Experts of a small language model.
Experts: 128 experts in each of 13 layers, 48 squared ReGLU neurons an expert, 8 picks a token, a softmax router.
Training: a variant of Muon for the experts, 352M tokens, 8087 steps.
Below are experts of layer 10 (counted from 0) of a mixture-of-experts language model. Rows are named router (the router's row for the expert) and show model dimensions 96-143. Each number is 128 + 24 x the weight over its row's rms, rounded and kept within 0 to 255.
After each expert's rows: "comes after" lists some tokens at least twice as common just before its tokens as in all text. This comes from a sample of Wikipedia text that the model never trained on. Tokens count by the router's weight.

# expert 39
router [167 122 143 155 113 161 112  87 117 116  82 102  88 114 122 113 142 130 135 101  66 140 144 117  89  95 162 118 150 101 101 156 107 139 113 134 119 125 129 158  96 156 161 123  93 147  71 128]
comes after: ".", " |", ")", "==", " =", " =="

# expert 124
router [152 116 141 133 112 199 121 106 122  88 124 124 108 125 109 112 105 113 173 105  94 119 131 136  55 113 133 117 114 120 112 155 127 135 110 122 120 128 183 131 116 159 150 117  97 117 134 139]
comes after: " the", " a", " and", " their", " an", " its"

# expert 116
router [144 122 138 129 127 150 111 102 116 116 105 121 121 112 116 108 153 107 142 117  99 141 104 155  60 116 155  95 130 127 109 138  95 140 148 132 140 125 153 131  82 122 137 131 116 142 115 164]
comes after: " of", " in", "'", ".", " to", " with"

# expert 112
router [138  94 135 131 121 129 106 102  96 106 135 115 100 110 115 137  89  99 138 112  59 129 102 134  46 100 151 132 143 122 108 124 126 114 134 167 118  80 150 154  90 153 139 100 129 109  91 152]
comes after: "\n", " ", ")", " Coordinates", " Born", " Yes"

# expert 63
router [139 111 126 123 128 166 116  96 125  92 126 100 145  93  98 104 116 106 173 103  85 114 100 124  95 120 175 116 138 119 131 159 128 114 162 128 145 116 182 147  58 147 118 146 137 139  84 127]
comes after: " the", " The", "The", " \"", "'", "="

# expert 33
router [141 107 133 142  81 147 136 137 107 131 142 116 112  84 113 124 117 141 165 125  29 115 109 123  40 119 136 123 151 126 113 164  87 144 118 142 131 108 158 115 104 140 145 127 101 135  62 125]
comes after: " |", ";", ":", " 3", " 1", " 4"

# expert 62
router [114 122 121 116 131 167 131 117 127 114 113 101 124 106 126 108 138 119 151 121  26 108 137 125  19 128 139 109 152 134  88 177  89 129 128 118  98 100 137 172  90 140 122 129 107 140  70 122]
comes after: " |", ";", ":", " (", " –", "aged"

# expert 6
router [163 135 109 132 138 131 123 132 101 112 135  99 126 107 143 124 109  93 149 100  64 136  99 113  66 100 141 139 130 104 112 149 101 119 115 136 129 113 140 102 105 146 123 130 110 139  87 136]
comes after: " |", "|", " 1", " 2", " 3", " 4"

# expert 119
router [139 114 130 143 139 138 103 117 124 104 136 147  67  95 102 129  94  92 130 118  25  93  90 139  46 120 166 137 174 127 127 143  95 122 111 131 104 128 147 170  91 124 169 150  99 162  84 148]
comes after: "-", ":", " /", "N", "W", " ft"

# expert 107
router [151  95 149 134 143 175 101 100 114 104 101 122 123 106 103 124 135 118 136 127  78 139 114 170  73 123 185 105 154 124 123 144 128 141 136 131 151 126 163 125 102 149 141 152 102 125 116 157]
comes after: " the", " The", " a", "'", "The", " United"

# expert 71
router [135 120 131 132 152 157 105 118 105 102 121 120 111 125 101 152 126 101 172 124  32 133 129 127  65 117 120 122 125 126  90 136 114 112 137 138 141 122 139 162 124 152 120 122 109 167  64 142]
comes after: ",", " ", ":", ";", " –", " /"

# expert 11
router [116 143 156 157 133 156 117 124 117 119 101  69 112  98 131 139  97  90 126 103  69 133 109 145  73 129 125 132 107 100 118 135  91 120 141 168 119 107 159 143 132 144 121 118 111 169  94 128]
comes after: " as", " was", " a", " and", " he", " is"

# expert 1
router [131 115 135 136 130 181 117 111 123  93 115 141 107 123 139  97 117 117 126 123  71 103  97 133  66 101 163 103 150 103 126 163 101 130 102 155  87 127 205 124 100 125 157 124  94 139 107 142]
comes after: "-", "==", " •", " a", "===", " is"

# expert 57
router [151 110 151 141 116 161 117  88 122 129 112 124  91 129  98  81 101 111 115  75  87 125 146 153  77 132 141 113 138 138 107 130  96 135 112 117  98 116 141 130 114 148 160 109 121 136  95 169]
comes after: ".", ",", " In", " of", "In", " to"

# expert 19
router [118  98 124 131 126 147 130 123 119 116 114 139  98 128 138 105 104 117 136 122  89 120 120 144  58 117 167 122 154 111 121 165 130 126 149 124 113 124 134 155 123 168 172 108 124 131  75 134]
comes after: "\n", " ", ")", " Year", " —", " Team"

# expert 12
router [135 125 136 135 133 165 115 113 110 101 132 120 102 116 102  91 147 117 157 126  64 108 116 133  44 127 144 107 145 116  98 155 114 138 116 118 121 111 168 135 100 148 107 113  96 142  72 133]
comes after: " |", "|", ";", " on", ":", "On"

# expert 110
router [151 117 118 146 124 185 114 120 137  99 130 130  93 140 129 132 112 120 169 124  92 127 121 152  70 104 131 140 162 111 118 172 112 110 152 133 112  76 179 122  98 151 137 140 107 147  82 170]
comes after: " |", "==", "-", "'", " is", " with"

# expert 79
router [171 149 132 155 144 147 100 114 108 111 112 112  81 127  99 140 141 113 160 128  55 148 137 131  53 100 154 120 148 118 127 151 133 122 121 140 108 107 146 161 106 130 149 158 109 181 104 116]
comes after: " (", "(", ";", "Gl", "/", " (6"

# expert 105
router [127 110 131 115 130 151 120 112 138 108  98 119 101 133 135 107 124 119 142 109  23 111 118 120  21 117 131 108 150 128  85 169 134 154 109 137 112  99 152 125  77 165 130 124 119 129  96 141]
comes after: " in", ",", " from", " In", "In", " June"

# expert 123
router [142 112 137 135 103 150 140 109 101 115 113  86 109  88  71 119 142 106 125 108  72 122 118 153  94 128 146 121 136 119  82 129 120 115 123 149 107  99 142 130 118 169 156 117  93 157  91 139]
comes after: "\n", " by", "ed", " son", " Born", " his"

# expert 89
router [152 113 120 133 121 145 107 134 112  91 117  93  78 120 116 122 125 112 118 114  71 132 111 167 103 108 140 132 132 120  98 140 107 147 128 136  91 102 151 136  82 133 147 149 125 117 106 151]
comes after: ",", " was", " and", " It", " it", " he"

# expert 52
router [ 96 122 126 132 136 182 102 138 122 101 106 105 125 119 116 107 111 112 136 101 110 133 119 181  98  90 152 117 115 136 119 158 127 132 128 132 106  89 182 155  90 163 144 146 124 109 100 142]
comes after: " \"", "\n", ".", " (", " ", " '"

# expert 72
router [144 113 140 121  96 133  96 134  78  97  89 106 116 118 112 111 120 107 164 105  89  97 117 139  66 120 144  98 137 126 122 143 140 128 122 146  92 108 160  97 124 134 130 154 108 146  90 126]
comes after: "\n", " =", "==", " is", " species", "Species"

# expert 17
router [142 101 120 119 113 186 101 124  91 128 116 117 113 108 111 142 115 134 143  96 103 109 133 148  91  95 168 133 110  93  96 144 102 126 119 117  48 115 151 145 122 135 142 100 133 138 126 141]
comes after: " was", "s", " is", " be", " to", " were"

# expert 26
router [115 117 120 124 127 136 123 109 128  92 124 136 126 117 110 110 110 119 142 128  75 119 106 141  50 108 122 129 144 105 122 161 100 134 141 146  97  97 148 139 135 155 114 117  96 104  96 132]
comes after: " |", " 0", " 1", " km", ":", " ft"

# expert 49
router [136 113 145 148 104 177 111 108 105 113 125 113  74 124 127  93 126 109 166 108  76 150 149 115  67 127 142 112 148 121 121 145 129 101 109 117  85 110 193 123 123 132 141 143 119 106 120 127]
comes after: " in", " the", " to", " In", " and", " on"

# expert 69
router [133 125 133 128 143 161  88  97  92 114 126 125  86 137  99 129 126 110 172  87  58 139 108 152  87 131 152 128 161 107 110 136 128 141 140 136 113 108 161 139 110 160 141 155 117 136  71 122]
comes after: " |", "|", ";", " MPC", "/", " -"

# expert 77
router [143 102 131 104 137 121 117 135 109 106 137 103  93 115  81 132  97 105 148  69  75 154 111 148  69 114 157 120 135 119 133 156 134 123  90 144  80 114 166 126  99 134 139 114 104 108  90 108]
comes after: "\n", " ", " Species", " Order", " Family", "uborder"

# expert 23
router [123 103 134 131 126 163 107  97 118 124 108 115  91 103 102 128 112 119 125 109 101 141  88 125  53 111 129 109 137 114  98 139 118 115 123 130  92 122 147 132  98 140 168 134  90 122 126 112]
comes after: " to", " in", "'", " of", " for", " on"

# expert 53
router [144 104 161 118 121 155 135 130 106 107  95  99 133 109 101 120 121 141 177  84  81 116 120 130  80  98 170 124 147 138 131 158 116 132 129 155  74 128 185 136 121 138 113 125 109 167  77 125]
comes after: "\n", "==", "===", "See", "|", "Personal"

# expert 28
router [115  95 148 139 128 193  96 115 107 118 109 139 107 111 115 112 112  96 147 128  80 110 130 131 105  99 173 116 153 133 129 132 113 114 121 129 112 111 163 138 110 135 155 101 122 133  90 135]
comes after: " in", " of", ".", "|", " on", " at"

# expert 38
router [134 118 140 122 120 172 115 107  94  83 114 142  88 110 130 141  97 102 139  97  79  89 100 109  53 122 171 103 142 112 124 132 126 149  99 144  63 119 152 164  90 142 129 140  90 134  68 139]
comes after: "\n", "-", "N", ":", "W", "′"

# expert 81
router [120 127 131 128 131 175  79 121 106 115  86 102 117 138 105 125 108 118 162  93  99 125 130 131  77  93 155 124 126 103 109 150  86 133 138 133  99 123 182 114  77 150 127 139 102 133 109 131]
comes after: "\n", " is", "}", "{", " are", "$"

# expert 95
router [164 112 116 132 150 177  85 132 105 108 112 100  81 124  94 124 139 102 146 119  83 146 101 139  75 104 172 126 158 117 119 146 154 166 118 137 129 126 153 129 122 131 147 138  96 146 112 145]
comes after: " a", " the", " in", " on", " an", "'"

# expert 32
router [114 102 140 142 138 171 105  95 136 130 135 115 105 111 120 119 136  98 150 104  80 137 127 146  85  95 129 121 139 136 131 143 100 143 110 127  95 112 164 115 102 152 115 142 101 124 131 131]
comes after: " The", " the", ".", "The", " that", " This"

# expert 84
router [138 107 154 149 138 156 132 101 124 103 103 116 112  94 119 113 110  88 138 115  78 139  91 134  69 103 163 128 129 118 125 102 101 126 139 126 106 121 154 145 137 145 123 150 120 117 114 141]
comes after: " his", " the", " he", " a", " He", " and"

# expert 22
router [132  99 139 128 146 155  94 136 109 121 124 115  92 117 128 138  94  98 147 115  74 140 116 161  90 102 109 119 136 117 128 146 102 149 111 141  73 131 137 122 126 143 138 137 133 132 112 133]
comes after: ",", ".", " he", " The", " that", " which"

# expert 34
router [145 106 132 142 132 153  94 100 112  85 121 145  82 117 108 117 125 119 184 108 102 112  95 154  85 123 150  89 131 107 105 138 103 141 112 133 129 108 142 146  85 123 143 141 104 121 117 158]
comes after: " the", " of", " in", " on", " from", " at"

# expert 4
router [126 127 144 151 124 142 113 100 108 107  98  90 109 108 125 118 127 111 131 110  54 140  97 129  53 104 132 122 133 100 115 144  98 138 133 138 121 106 138 149 140 151 125 139 122 118  86 143]
comes after: " 0", " ", " —", " 1", ")", " 2"

# expert 43
router [160 103 126 153 133 161 119 137 120 115 108  96  84  74 100 121 128  91 182 104  89 122 115 138 105 108 128 131 121 127 121 159 148 111 109 144 119 108 188 158  90 151 154 110  95  94 109 136]
comes after: " the", " of", " St", " by", " It", " it"

# expert 114
router [119 101 140 122 124 141 128 123 132  99  85 103 107 133 122  95 124  83 119 142  88 141  70 113  67 101 176  96 127 114 142 139 117 124 130 158  94 127 157 147 121 140 137 138 129 142  86 131]
comes after: "|", "'", ".", " a", " received", " for"

# expert 75
router [162 116 113 151 121 168 111 129 124  97 130 116  77 102 108 143 128 110 155 113  58 151 117 170  57  98 119 113 136 138 135 144 116 140 159 161 106 100 155 130 129 150 132 139 108 153 103 133]
comes after: " |", "|", " was", " were", " been", "·"

# expert 46
router [121 120 157  99 114 176 134 105 126 106 108 103 120 129 110 102 127  94 131 128  80 112  92 110  71 116 133 123 135 115 115 174 142 125 129 149 132 125 182 147 122 149 125 142 127 156 101 149]
comes after: " a", " the", " first", " an", " his", " second"

# expert 21
router [143 124 147 149 131 158 108 136 110 129 116 102  86 117 105 127 127 121 128  96  94 129 129 140  82 113 110 128 139 152  85 126 132 121 106 147  71 126 155 130 119 137 132 134 110 120 125 166]
comes after: " to", " and", " he", " also", " who", " not"

# expert 25
router [148 118 139 121 101 182 125  92 127  96 101 123  95 112 122 125 154  96 152  89  74 121 132 137 101 137 136 137 139 102 107 139 137 126 137 179 117 129 159 131  88 165 125 141  83 145  73 137]
comes after: "\n", " |", "==", " ==", "===", " ==="

# expert 30
router [131 114 141 128 153 169 115  95 125 114 109 107 114 117 132  94 100 104 150 109  84 132 103 143 118 119 112 128 123 120 134 142 124 157 111 149  60 111 144 141 111 139 129 123 129 117  78 138]
comes after: ".", ",", " that", " The", " but", " where"

# expert 90
router [131 133 126 129 152 180 106 121 121 113 100 144 110 109 133 145 119 114 153  66  65 111 129 115 120 132 158  99 127 126 131 148  57 143 138 140 136 131 131 158  79 140 121 140  74 143  96 151]
comes after: " |", ":", " of", " in", ")", "|"